Weights of a small mixture-of-experts language model, trained from scratch on English Wikipedia.
Training: 734M tokens, 5597 steps.
Below are experts of layer 2 (counted from 0) of a mixture-of-experts language model. Rows are named router (the router's row for the expert), up (a neuron's input weights, with its number), down (a neuron's output weights, with its number) and show model dimensions 0-47. Each number is 500 + 50 x the weight over its row's rms, rounded and kept within 0 to 999. Numbers have three digits each.
After each expert's rows: a language model's description of what the expert responds to; "comes after" lists some tokens at least twice as common just before its tokens as in all text. This comes from a sample of Wikipedia text that the model never trained on. Tokens count by the router's weight.

# expert 59
router:588403513447514471491556491559435450570550435425513531472552493543518472578426476496521491458530494465547516557542438528462483493593522628476483
up0:451477459491485498498526481566546571620550328410495488458509542563487533632438498537368451492508493515522484528504602487476448509493515492528555
down0:526438463546554340495461535496488576460477580437491431422490477449571483482437510460520417531603523442408537489529502390485533407464448488479481
up1:392558471454457500482596526482502547525558451370501507465525426530520476509481466538518476424521522402583472567460532541493512500481600597499466
down1:511444490523505518537466428517624417408520408494566511458439436493528504385481433573452503522459596445455394537474492560521549531489474480500487
up2:459390521416524514515516477526449464516463574461584446479575509569432562479551407460508562393510492471567559617406550514470524477459492489594521
down2:510589434552433484551529570598622510462478540515543501522486455524529472502543527412465414489478459537476476488470466460533534570496496428535492
up3:563400494598502511415517444565505486509451498578438519502510562440469445494462480510531517489465473480483523528592490500505470509539640540482573
down3:425429478563490440469440526488454500446471453618380519548444476545494503437467523570473523482501439545400538462580461452458500449472502534471568
up4:549460493512551488515420486514463470620571419596484585445596481507515480489504419526586514492499535522439498477584519548476507494588487641441476
down4:476476514556488555504559509574445576464488394482426494501483563480428507478504479525524601465417555530621539588521454510495489481543541528552447
up5:379507430510530553509554460550447476525490445497614530520480529483524486500546541523445483580409461537456492409529507471485570487485516536406491
down5:434475481461559537506466445518503554447582501475521492540543513443450542517633458571527403462470469557574461357480481457512508513453469434473563
up6:459583435430487560516451439517436475460491581401488412555568523536458465480500508464493562450450537511512481488456477472426534464536511476454472
down6:411577432649540475485506562477514545551492504505489548484496544527493484464537552576426455463449566467478534441465517540567433626453562506453517
up7:545606472518459547522441468444446519490519515434465565489458458485457507424565421481468470472433461570447569498531556505541501548535500465670478
down7:444477475446558531561485478514421493456494494534446438401564458466554433382525481475498560487378520482406498531468505616554555535496505511469532
up8:460449489417527576469556443446430507503461453473476529515444486496561495575443528550499414491442496520489467565494462506576505634499483498459507
down8:500451446587454509572590504344571513478485538430586544521510547463553551493469481484587587428438530492550495450418508529527479404522546547472486
up9:499440494444506517488540556486550489592553451501463518487499429503489518474524444436453549465496513474447586516549479456453461528575476650409540
down9:486527490503519520450496436532508450424473463564390489398444537473485544563428545408439526530480470446430471559551492508506467442503466492557546
up10:520554404475460466471549524478491519460447495508529475396461540549542444437523439529431542379471453524538490543548439454439415459485487437536549
down10:610536478565442599542552490472480542520479492605439487477535486445463516463481531504513530454487438448444530408485557580482523518457506454407564
up11:583556582365487568496555510462498450560563426407576524486446468585500486537488535517485524577528390553483589491493425490366511488439494484473501
down11:602510526476446498525437370434561526476512505529489499467475562456560497526490434454485545554513610511490540548484574514536493459585469450450454
up12:419575389292504514490466411478508539515563551499543528519559536411490477613515522525490511540449474601504536528537511500558490512529509512482437
down12:545508553487443522447478491536444508425416550613514475404529426462510487427513534417571539414476455470480515500489514519482399503486491484459474
up13:530475402438501510467498473483444514572511510508496504505527538451531437530442494545515521477471455567486451510463515497511487521462561541559499
down13:550443460474450464531553494484539474402513473531489507459460529445543562514472437472487530550497381493559526393518576509505399356538476457510464
up14:457512444421489419519540445533402504555554559528475512434585514437532440506476493522571498491501548534565392591497567498480518551524516556524495
down14:492522493542591514482514478449482491447471459522459583518430469425534440480490447494447481517563430508502432510563441531419402482503443497536470
What it handles: Years and mid-word syllables. Century digits 19, 18, 20 starting years, and middle syllables inside Latinate words, like con-cess-ion, pro-du-ction, const-ru-ction, sup-port-ed.
comes after: " ", "19", " con", " ass", "–", "gr"

# expert 18
router:496427544453516563494515475591450418517496501414487535427498446570589479518487476576483522476505482468563507518528428503483424468482544565478510
up0:527453527489530451510507526470501456533576483464513548486523475390539464557479491376595510534437535522548581472561525533527539539468533500465437
down0:564565526463458588499457546548436522470461509509443499410516438582414469517456535526440443429531542527408485351517539529525497522517428465514497
up1:425458540452581576458530551455478557499518481601459548540450518488529543606497476516500520400460476450535498463604444544483499523492501569458486
down1:540469509536542482519542484456435536493525498476491509435429391539526489549567424418446467431549447537519505496536545582450470562573484561401557
up2:560505443457515499520453510553550422612502469530454536558501453474434390482476400604458445550516515479485498500417440501508519480519513508467465
down2:529534443499407509447491453490469493455454583452544582487524463454451515572584555546524546475453558484565523406437511493473429465494459525512549
up3:616525556497432486464552497498442524523493488535504586499550407559501510569409524514528554500407548560611424565481475582531497550485559503586518
down3:501469547600510498497510425385542510492563499582529520488509457449459564595491493539486429523521497562438446509488525510551499471470542472484442
up4:461531548506469472498503527524486393544482360472445479523477548479591552476449474581550495508366546539527438516523622533479418525580504510390506
down4:498496555534505542595544421512473509417543491556510449457519501503417521418491424439434516616487516547558458532512566505484467530558479554567527
up5:520428486495512549492461497544457612506513562548515532540465450532510485519528459570470571472536351531488476581427496484512543524545598578442525
down5:512535569490451567428393470465559462494462581543489473488447452493454513577538527418556563557523458557443466505412471498535489422467483541526501
up6:576538433470622525456463512514498472540514517491418581473536468485498508544507446610571433502645543485500514456574529512573500560471456559467443
down6:532492407514552461526504559446486493489478481495516482565475584525511556431528440500470482469506493504643484578532537455600550483533445539509558
up7:554459476531477434580482451540589516508538532548566545491486493483416431508474551458473497436504543483568468548429461517477578525494646668449468
down7:461488570601566519460476503535466557487488420616508425456486563537482408496500393455511544497487495507533504577437511515425464485539439496536464
up8:465369547458497533459537479515458565455651558503566538427531530511538498517509462507533527557505573487464539545554422476451512529500481486455580
down8:555511496441541449492530524399511482547527493519487504497552538491574521573461438490544486518430443614531617545475455458536456449474542557421529
up9:455630542456533416501583507469468454503494451548446563521523559459569518514502447546443437508451519399509480494512560524514578556566520547404427
down9:462510437546411483475590617578511516553539538520511498458604520457508586598539437506487532527499467503441541502590546583550479485500561470474564
up10:444479588453552400532507398578540466441630480524458429392612531496505494501481558512435463516492509513565480542481545496467431507546503584513486
down10:513478500578506370539548458461565566502475590494527456516524477557596486493499451485564481508554527535468510419479542470594445529485503497484423
up11:519541452499593528486497566511398512491492497454526479552512556480423489476484453599601465507410516508478575594572443501469469502578542459393439
down11:508479435568471518502445470535538461511517507493477549588483459558510534455607443467476435514450457445478428547479468543485460518433543488572444
up12:553469453439499616495629484559455473536528431497484448514548466504644587479454503568518549471460505433464508511604450461538481490527555519474525
down12:520517435551460520416500442572601502461541551487432520491438488455522492514468523529467469588530511487516488468426479588514532494556443516514508
up13:493477504519565551486561551566442520511542534516633549404419501648513519504546412445508520507526495502544575511474482518473556454463558535406489
down13:507437562355527485433537534462476421512536504527478478607557485551538538407459429503449467489486479639531529454531495486569529480433538506466478
up14:502537379440481545467483450487546513484551531473510440578464409440523475488380459518556559446556468525443444472488508582465468486522574505516488
down14:561582483542447632484568576533514579568475585595513432456487495463493478506531558509522589440526526538505542510458533436512534503457577488502505
What it handles: The word "of". The word " of" after nouns such as age of, range of, knowledge of; also word endings like publisher, justify, and stray byte pieces.
comes after: "b", "er", "f", "ation", "ge", "re"

# expert 50
router:512487529458553516434522467566404439593544500396546617473546444528537480584536474533441446502543471466540534518557440603487405482534526554464449
up0:612523289489554491478441581563507449426529428470515470518546496524490465416475503521438495485532485547552554470650478544475542481513516491541460
down0:451560522496533420561516470475427462585459527497535502494483557442542538582496456559473497428537587453466479565386536477466535439396468526486424
up1:484503432499511612455511507504524525475445433441610469528528499585414491550465488493512522540495450523567496486451417574443642539477499454487485
down1:467411492551462537499563496447537501430479474634496438507489496571583508463405493539510512491508576397462519531505533509411457626456459496497515
up2:454480480496542554486512541552341550479534537640517497434512548488472464545498527530483452437485555423493456502506584531524464520544521478451508
down2:526549491560429476478578459431471535532491550468468496585511567512517476458515507410581445569497476499393421507457484480599527576466526493515470
up3:498534501417391552531522433494584496304536484520575453557526549477543529535459525519491501512498449464507486497445541466424490566482522567495507
down3:439444463524503515473562510475489454500476526606490414488510472576564524490494407522563463537414430441516509535463484506418476556502436493460546
up4:537530313503521523540465528469405512508492473457466499515507577447538453468475400496417493511475430522433505522481520475455490501483433471494466
down4:445515500444509488467495497570540499561434527511524484361438522396491537442447497517491506512491499392550520496555503557542494482467494565494539
up5:607539421538452533502494481548420473431506497470514413517476511543492538446490517551495493511522527500494538503544554518493462529532464507484586
down5:507545546577497412434521551508462534508510563544457554427474529485539435528435563450555471587484553463481465579459558488479494617472454487585409
up6:468436554503500574541455410467468453436410493535582445483383508541408503549487509507527468508496482469484535513526422501538581490474392372591478
down6:530446508512507609467466488501505606517570447511440548428589533519497501457408404471401560562442478546523466406454436416525449481491557467513495
up7:544538487432556530524475448448454521415453466451584524462521505484499526500437499516385538474478469532478561502418539517502575527487475511536476
down7:449433516578395517539462494469476417575517530549528444401506535485451443475398420548513508425555512442517499484536562522522468401499477505520638
up8:582484493493471499519512412553523482466383502497504435496411508537564479366476453479501549519483509546497534556607432453461603472492386494533614
down8:458374503538510511543459548419480447562463471493488497468516541470480482541531434517531490522532431368566481334526502472530372479523505507538465
up9:597522515474433496503503527457456453485455467476441485513447588467492500485467500485535512528473526438434513592581438461525493519535357352506618
down9:474546565587485551499551459549463577550516523514467545567507551488512573525588564470478419437545462529535511398437503528571453479508473488504447
up10:500489408498497500453525517547559500513569513461502528419722430509499506455479512537460450445535485511475525484504531545470528492575502615543452
down10:468454497495496489587473518539459508531471489505491445470464459540543444448578464578440573555612529559568601536507523523491477495408531504524586
up11:461493545473450555507469381452448516484446463441588483549364538473528483580441487498475534511462487511466486525422543454544502553512396442528522
down11:463349434488407473518534470467415447507481515566481580447491481511418420511404450589505505594458474551477503495491571433447502499494446472467536
up12:572535478488532556509460523524573438460536454463503402377513542529443495371490501628489453498513485519527556565476429522497440523504440467545515
down12:541508476534489537519492540414433522551523577569462467453498536429522370522416497448576408494517582456457421497440525507448610493545458478528467
up13:475491544505536488535501529600572450503475505516448511498667560462470505502494507528482431548475531449526455480523451514443463479595455486425542
down13:564527530524491491474510496503382485466528592453548481547422556500546474495534503523535495472541417537427481392453550512541557463379546442472471
up14:408447519521629526535432509536457497501539474629541471435457523572501512483495478529399487471475463475488461556482533511477498525461535462524434
down14:541477397477476440590479511482505469486567427518531423467563528402523472519425501529573490605419544505437452503457487466475571553576561510532538
What it handles: Capital initials S,C,P,D,E. Word-initial capitals S, C, P, D, E starting names and title words, e.g. Socialist Party, Copa del Rey, Division.
comes after: " |", "-", ":", " the", "|", ","

# expert 56
router:508449542457547556461504489512418444569508447445521527500576475630542449572515437527493516448498362430544498567570446590479451513510534495409435
up0:479485512487490508542514420492493483508512455476424516456541522547498521472480492574472482473391464481528417652467494432546407516547605451452471
down0:500471449503538549496509510570521538392528525526432477533439439486512548411456521493502486425500461458533504467507494457554495525537528488535470
up1:492530462497521504369542511524578566573563477484500414453460548569467559466522478507497538424499542539598468514573515513555455505547491448631456
down1:499433494439483506459462521430502472497551661515486429536454635487491589447493384559462500430486506553534499399457454568525467527479514490541512
up2:516506449556578507419493428530611516528482414511580525465477450415504493439509515517406451498515511493680458514458540456421513483511492478470535
down2:544434545448476576528532553470516445509518527557429594515500515567583495545510565441427525468498472554641503451469523458532395494575473551490509
up3:502465557471513586451468488460465485624450384480516536525518508524491471472519481495420470387455415461552482560522398523481472493467660510457534
down3:547462501508512472528478528479551545472518563557579423612495508550505511416447493468530524482533551465577470507515559484543582559492502455570454
up4:588451486506450512485614487508509501484481441517483484484516425539491395494503510551508518454437528509588493558584481520438501480540582541431546
down4:464454609442530482530495511476539587411496478458546517519455526505439532527490464480480503583547505541591494644547521485564582587533526572476478
up5:456410578468492527496481491497401400560445549539503582465490511562565455486455625534423532442443556468539512517533528431476504444498496486544511
down5:487559505484463495552476498495469515471533502447403417513504383528511599540520391472458501589483502488425460497483483416555491613481494462551464
up6:412456581455536502514519478493544536486477519415584485468509424567598499507527553500462513534579462476495526460520559467486541507597564525481475
down6:503522478493353386488473471444459494498498499441503464435491451523591572407595440453550453442434378476507455500527573359481517451500525507511413
up7:571513500375511475466526449483467492505535540511527541460636458478559512460490533566565476457493545534456498500431472441571498588529521469619441
down7:495535450378486531532514530512411487488490475376457519456535570446581481514536433488428511457513485492493500451488394513455452508537443506504557
up8:475544533446488451477500474539447451497612462454528566500500523506459453548417423424410485439613505514472559503459524580481455472459507603590500
down8:493466538457457547482548469523542628539535415514497407456491511546553441529476411514503482493506464514506527394437484511449480594421520581486517
up9:497551413500453564447469483524438527500445603511471486446470498461497578500442490532548438594501553511490442499578407362480356586504502466542522
down9:413506549540440528437541492543558507479398535568509544502495519445453427520604458486517566406512630507534496504524453499516421469487484541499381
up10:390499530490522478559516550569451391489481552490420518499567421520544614480503559541484493391388512421574462510535522446425485514502437528455545
down10:447543559514393474464490559529656509576478522638574508481412581488494465462489441529575485529556447372607470488492456470501550477528510490504502
up11:548485369418551484545469398487452499563600476516426461522516544472528485442499440564533494537503521453516506529485424546507449508527486499504492
down11:508432479537485629525499508471440506522479387514389431486467537504463520537557495447431497488618382567569520524554499565415481530530615532515570
up12:583505447481566513451510501478497532578468474447471485478497467521541423521540402500402531461446448541497494550523596527537479467499498499516553
down12:531474527514521627510475566535496504526621570393539542583538437476516491375531483529607536510533544485533470469402501534536525536448513450491480
up13:567418520514545537510494476534468536471566528460457586518521484451599488460484494520423485467451449402506576458550486544500534589500458490598426
down13:386519493528537523514525505479502489432484498558493419473468489389449597494555445482441456486600537532396517455543499506492506545491443529505442
up14:507482516517486559534489434530420585472576550494506499398532465558590528453415427531562558630386452514495618572550478515513565492491692539495510
down14:576453487612481511434552525510405430533526554457478428422491531476522516516523513549490449498462398471497527543503460484492514593514378507444475
What it handles: Mid-word consonant pieces. Single consonants or short pieces like m, p, ar, le inside words, e.g. tarmac, carpet, summit, purposes, pilasters.
comes after: "ar", "y", "at", "al", "um", "t"

# expert 10
router:547497470451597538435544487533464481623517494476564581466545433519557461516497455525493518456508455454564554585566436604466475526533568559479470
up0:483516446490496464493433541511434463569494452474540360474496485517612432530465422506451513451487439540528622555548462441485449435589435536360559
down0:448477502563435437541528511472524553528492526566546501425501442619571521535470495515506510512539489422534449553495482427523428500517475512606507
up1:547460467460449532538530521607428522533512471499497471544436529473497539556407501498513520453482497480462523469531580656531622567587563460483521
down1:504343518513486510472464498496474446488436491455437456379569594468411514548456499537406418494521533530452461454548594504511562559450505489355555
up2:423478513500429469524535540528488480517477483528544476415501545610450516539534561480397510530533471407465395569463593370573436511585573516403539
down2:523458423456476433495537430507468538502443425539541482541462445460523482451484484500556511466520571498530442456517492557474527490441438528490385
up3:558537469424532604467419541454379336440481564497568495489498587547438527480478520503482589504561516458461571451516484421416482510474534476583431
down3:466368525610562506498587436474425551491511483550460549371540517425458525450573486480559362456542603518496537493434476529492503498483529520399589
up4:569485498418535494427558463476549452491484485442507515505499479636467461501517423541491516467420494425502627506554607613464521445585530519467530
down4:480395589558534505522446598481449542451497459470535419545530527478486490487556521500435466444509502530511472483526548442510553594437518435436455
up5:428459539465546548561477546449469561478446487516461493530540525492430486532404410484423499487441509381516398462485471589551524470469399565460531
down5:510548443535479530503508443506568587530507542496471489408533453558513528449456514575553534479544442560552537485517554493504475460494465446507578
up6:460488563494487580495516495529523494501440469481503498511387476451517432506497450506433491572464426411501618466472447482583554518567406423477508
down6:505389501587546613503472457510470599476443494474460516547554414493458522567441510508467502454576457506527487469461573514509392505464569580437436
up7:575504419468612507387412472466518511458454459485502466424576436532394418476475478525457494394522486433486575430557460513478533522449550489465460
down7:443456500479493490509504450414495472567519443484486421540455566479541551577425456573501555430542495400430516597488550505551558467480456522526482
up8:506510408486517459449482361506494486445511464455475457473465471495522476475529354533500521504544484541613574513570548584545591486490506512430451
down8:417445541586571554546427534516510583460394507553518455484509562474519477395462479429444489576483492437456475435467472466538468503473406479547541
up9:585530528445509463560401457550528478536538499448479409479535528561443539482556377555499531532530415451459618610491542475521481459527411513478447
down9:460485584637444512447542545510464535536517532599571508498530422455495526471397464440543436412440467526597455472516505543476495486439520467474580
up10:479521467488624485449362483553515505515586462490453404439638477554557468500456399515451471471532460521546517499562545514524479492462463498457425
down10:475490478539498539483504580423502504489477418497535453508506511500506510444401493448530563447502505547438503673505514474471440535517471561542541
up11:598523537442515480407598480540491476546718492402432559535509515491514486477546496522577469425466451580480481573576531530529514581485492517471476
down11:590486540566492510520505435494499432438527421521556590554424595573492520503682508569520496492454535586471475505488479458452555576534584523509489
up12:428463483544503475576461368473507514413429515486585541468472572462536545504533502489463420544527444475521556474460468490550496523481500489382492
down12:516348599479516377573471436557524508435445448505466484495527576462487504496475448534475441568560538490435491452511531482497509526476509484340562
up13:608533462490513556605576410475477476530490543534596557487496517462571523518532421537462550424498525460548537616495522450512539470508556545541481
down13:448585523546482572446501504448579506440476566465437552486408483495589556451596419465543490508527533556497469555566511493546566541477492552563472
up14:546416405482426466543491451503369504517436435498483492546392511538523443487483401487488526549411526476486477622551516583517499568551491434514596
down14:555451566614559506563493441501437541522449507456465462489517514526459488514478447507510465463491454507444454482524541492392585544504476418436561
What it handles: Initial b/w letters. Single-letter word starts, mostly b, B, w, W, also H and D, split from the rest of the word, as in b-acteria, B-orn, w-on.
comes after: "-", "|", ".", " (", ",", " |"

# expert 3
router:494493470505581559467509430559477444509578516433571586493563454494530451520516493578424489443517453443538542500578477532431458535512524598467468
up0:519557467485426500501529468444479534476484492527549526551394525445472387570444475452503551549451513472546575497469473497495556453539503483518529
down0:492515538634451584440504539507523457540437482526469499442547507521504517468541489543567543365589445496443609478534534506540439415609526517423583
up1:477473600458468523511484465459574488579502468571514530517593542531548460428518475456447418491522446454460418483600366479513465490543442522490522
down1:436430487454531518503491525513435474498505496441428575541496496520547452570563436568488528503410493493517480536462580495489454535441600547433509
up2:444513523473515565508509443556533348539542505409503432496507489495463498476475486506452428512481443466559515491374473540439558533451464443493397
down2:482542549583488469466470500436405573509453463540518468540496555470511476477418571549471507505450574586520493492518508547482477537496565533410539
up3:518497466443522509538568421592483444481385502359524457467437533505530484466566477635494448519549525523478497511506475497470432468541431521459483
down3:531511398445482416537493466498615583386504578511449475510516482502439582534593537520508394512465539519512598448487503470544499482476464533472544
up4:502461442446489496491562617553439505460455484494569498491411599543517525499490521565508544496463495510489555517449492505349516544527583494446509
down4:538469567477539483485453446524446472495543530455519441497488499582520532445433529495619406501594490502551486457529405462613503418507514414482448
up5:439552469471466557559617508513522417512628487588561545534468490516633493550503524474527516530517446414507565523489444523475452548457505556473531
down5:540461413390429420539494495503543465455392528501451447569419531458541563441527464494568561452577485525431449495429515506574583452603574494518476
up6:430505567464494459517471424646484468533646488586545474561482577561519495538517497472534475449562475513505433510606557460525410580512499502435554
down6:548417481498513479534451560508523496522538455513492521467437520400545516532442473560510604470445593593463416633453492372411513449444596539469454
up7:498483583522507431497495442503470513524395520540467597525528514474532531510471467470462458562520550463508593537583466541473549447565533491550498
down7:530498498526511508471465571468451464524562541487528490559495553488533479536532530492591509429571446394396424502496462547516507485502427540480574
up8:432441571492485511499534527617508466467550469608542531498455607513454452585456546404437499438477531503491498487509438505453547516495478488439503
down8:547533509559531455582490430485571471540524522433517477531485518559560565532455512539601485450517526469372440428426544572498387538528610523501503
up9:470497618491477534491536529457496497496443489547530553445536433483615480567483497429517455510555565438565408544601411456574447477466483464597460
down9:510496476547512496513566531526541468487478521461538529545497424492414450528458453411507523541526505514462465525348555529532549581543478548500525
up10:530493569503499625529517474518532422451451541455527518477573464534583501474488538615469442466479480482607490516535444458395441576453532556578490
down10:511489570465478514600552494547474414440558517530491462460503494535488363539520488557471488508496441504536519450600490479512602638588449537508457
up11:469418457486593490452471624535549492500525433478493450464496508483511487502482561478546471496482557561580442499535420557449526461474463477576442
down11:483490505562498537509541383485429530533492475459517570469488540404409446585534399555539542453430511445511534581536539588432504417496581469472485
up12:492495446472456447494467444501475441557534399515508477513502490592555482473463471400513496465566573541561498497587472456558444511469505497539560
down12:403405594498466511544505601495539472562553440519514432536488522541546500473442486542487529448536502500490528470495452399525586506510543513545522
up13:451480455470522502462435467528461485519499511550525389541477581525563530496501474498524521405497449435498471531655509475514494511510484509484426
down13:457509528521480546472500459416544472500607422574415594431425540444491426540497453490551621470417522461521545588512496414384473462470505487453512
up14:512450467504549524424485422553472501528554513547480564451645550515518464476532464520481435453471498568454523485557475461496468508547597561525523
down14:521546510413544441535429594469582455445516491524510512518450469452507495475592566499506554518480567551416457564461527519517535590468508483528500
What it handles: Word-initial capital letters. Single capital letters or short capital pieces opening a word, mostly names and titles, such as F in Favour, D in Density, S in São, Rep.
comes after: " |", ",", " and", "-", "|", ";"

# expert 54
router:438519535461544536429573451497462447491528416457529590463513450558568470539470448505419481479528501473526547643535459536465463551556486593539441
up0:550438449470560442510476515476604547492539513516469476375544544477457518494485506485563398494421487504517463567526449516502567480573512613541471
down0:461534424539410561501476509539428375415410534485494539500355523478498547506492505504496515430563561540431462580493513529413477511474560503511459
up1:495488453493485466545476496527476540498498598517677461391486558512441533591491527553558585495456420522537459509523440472513446526460508426453533
down1:565490499416524455505470498494482531620509441545558437523585493401405537575566484508534482545426535459493491441553525490504553512392520551554450
up2:545535391505571510581510554558427527537509457525501463530512496475467485474496426518493670500535459495443533471497516502483532424610495518487567
down2:434586519458496475410475460453599457477458592531382472435549507495510417548548489441458460541477509546533510368570429486545480495499451448525434
up3:462495529500490547510391473465606353509439482537453567483523484508483431559467347467414378544532502476491465557552496478482488477450491468495489
down3:527411571499502409497516448569518571524599458437584451609527489503478535441518578509538463522449472546497505582498478460534454511573565444487486
up4:503449485509531395504480383486545519514504524541478435582549634489465505490454600508484387453546476432465580516550553513439526456526486545464497
down4:517507405328438513573547501480488551444521545516569496388515462504469511460449415493470553528416487560531531524426530411500507471468527471530528
up5:503457424468536522475391575486428539508484566530528464398514497634481435509498546486407465416530516462533524461546512482541427517460529405483536
down5:577441483472502464575548475532446474519563523470507478461510534498582513510457433530466521591476469409493458335583486506418506536438533605491491
up6:480474511561537576514596552549457586499566393543481562452526403521560541529375515469546441485530526568563450526494480506451461446445575613424530
down6:520493500482542473550480483471522476413437521516484442544530566544450404506587513380535435534584398501506571519562529482574467458510404449445362
up7:554462542452530669511437550477453586504484432473453452616553445412592462520499432465613516466491484506518416464526492483553557420447549576531527
down7:525518483510489439486547377499500556425470531612475490500458563428484520432584555532507439525550557498486619468461528499535485484554409460447434
up8:480537514454535534470527509536536546545536530477505508471566561617405487495503551576510570518461453530539412504524464588450467397560567426485474
down8:532463460457571474482524559458487511569570572562526468449511502432428541521542528605525467576487578406525500471508437447522514535479538548448503
up9:529474513482550505549536506526531492573572447455491509457561448552504525530601566528544437459372463498509467461463437531533630474473490436532518
down9:582520391496500529468493563536481502583537544616565480446589533416462539508524438561483528474505445473575496476475500467552470439403525579533453
up10:460444415489510433380437457501496469525506550452580464393484529593561505540462562508499509501377498610516472487535405466524393545534477464538438
down10:556493419497463462501508452466556510520514516510500458450531497401391576531480567517556491518501482386521489483569533380442543472488549494492502
up11:530478489509408547553584498503439441516480493464557535449466429454523554433481450496515502509437528560519451598528458521430531657523505603521538
down11:412465592493520412485433473472561567438586454532469460497492494518536452447563459477527554362476512481487480457487495514540533494508450450526436
up12:485512632446535580493576595566459532525524478533546580542519445474407442561440438459457564461499513487491543556443478522436476561593572501465504
down12:539490478517550493497539567518525438470489534468446583561366448529436494394622455448527446565653484509512472564484509489495426488455447470505540
up13:492471463483534452515563430528475630500537440551478488505500531534488496534502520513492534492469463549533494445485497543458555492542538610473463
down13:459591471439612495477539552552549527475518518610442532502492498520491591450525533507545451532493529600475553371497491502523499479473497489497425
up14:477505498487551640546505669526500498506462497504483545508557482484493469531533481448533612549500476446481569510597435535533481368548521450504468
down14:427600531610449467528476455448513498491476536492428546519489486455505479533534541464500455472558554480471462492531493462539522457476541508474511
What it handles: Closing punctuation after words. Commas, closing parentheses, semicolons and brackets right after a word or acronym, e.g. (WSEG), Spain; designer;.
comes after: "s", "a", "i", "er", "es", "o"

# expert 47
router:475480500445502512455503427518504476531517472440604533384491494599486435521516444595524473442518531459553483521563493602428465530550567530503472
up0:427488504513539523439506396594513445459537501560511512462536464453537510477556519479460482591603476488480538485520463506579474430545645501474520
down0:534482437506479500480548487467460417433559542554488485468450523502423439554517523380531579414500423462509539486431499523456495509552497553499511
up1:456500609479453465549484433492440458521480503459507516490565462567546566483488454621486508453392450540528515553399531599510504561405593477548443
down1:504426536571408402481484510592512497470426570476387471464524532528483454444483571529554442455488568380517385511490536421495511501452438473453561
up2:430465458474527542487481524485463512511583468484539473475443462543501461504393426512536600499462477467552461567581459519483498472450568502558488
down2:491442476456533424423493529519539508563409561518516584436428443437447557585490541422521492556546582583477467462549584574499463481485506503527482
up3:490522484466535505556523537499562550507524451534532590418447466464521509520518517570498475547456478437503583485496401469505548552482620542455471
down3:483476458530493475568543538424458527375496406356470497541472545521498404522496536502534583482408542540507478384471585536448573553511516490476506
up4:634539514450541576585460438547474509577612560438648501494519636531480490513366460484469536569507492496546513480463503485443531431478495485478475
down4:597423509640465418540530481452564502571477527465432479526507543484535556499548498485465503520480547537515514511472466344552504544609505458527537
up5:464467561396565638502472439502547497548536471449474543500604439425520544532496478521511522496380437458468503533416464495544493515450509460437439
down5:534462446533482441472557526473485489502544523577584539413526468541508473451469515591486435494652455407507485531493505430544528613627438549509396
up6:419481500461481436510484530436483501508553421484583582557585457554526530545456479492500470482473491499638516501514485581497434437497549524502401
down6:479446439551513499534512445465513495483542440453521509558505443381516502428471513495486476527530438433554477471445377459539455572482621470485531
up7:453504489505474484527541451479498512529442417419511478503514500523509433496505426649534486585482438471505483577585378489467474539599491530506531
down7:496519462509446549474451561537534486401381401463513524582502492404415486477472622513456535454457442523482470533549566419507530489531505547587536
up8:517539496496521418464465403596487459518531446504525480477598547528496543508438614559489412498474452526569480457544516543482483521519502674426461
down8:449474522378468572399493436466454480482587469542525465524481499498560541475532499475493449370622478471449590472485514516534530568480461493466533
up9:605331545484492548536554399508492498462438427417504529592460505529528564484435516513549534575394513469518506586420489500515572531500523532580488
down9:534503458572432464598528503487482533490589478468559532469498490511455522497546447502452493477512442554445579520511451466508376544457539551544545
up10:468508412493475451497554494649416516554489500494542500497478533459565463571489496573555456564510535523579536487559540549473533504645503502475518
down10:439513480456484445549490577605501493466503416535471496427434433570463584530478527421447548461472489571469496572432479479516422550535478480490550
up11:486496486484482489553494612485487514497494430595438506562434497474519466584504604468522498543473495527480489558511508573527471492482481521477473
down11:525379483480572462514552506496443431603477469352477515454500570563450471518419440519500545452493455546539493455409524561541572474481508467477503
up12:469444443443542473343470455484499516527470441566486546604500573462486434511482491458502571455504464485538474489516546441579456502520439561475403
down12:508456426523554490551490543440561553489552516517549425450448501444468407551545523442533503455551500568562514580396497438450455549510491560533442
up13:506501596491449471448496596468439474515544477418475499517562515531503473541459540491442524429522556557495501475562575561406449550505499514457476
down13:571464480526507478529460471522519461489516408584503426466531431489461445543549487502629403554553406452443572461454493472520563537581507465528444
up14:557482513486527482542513461527483481532472454393570476500533491511488383511437490471493493432511530461465540494556439529411523537540580568500575
down14:481614432444538518491464506462480464463462499562526534599500587458510511419515499562455554419463588532510549397507565441589496500445515514511531
What it handles: Table bars and hyphens. Table cell separator bars at row starts, hyphens in re-signed or re-run, and word pieces like d-id, rel-ig-ious, R-ed.
comes after: " |\n", "\n", " d", ")\n", "|\n", " re"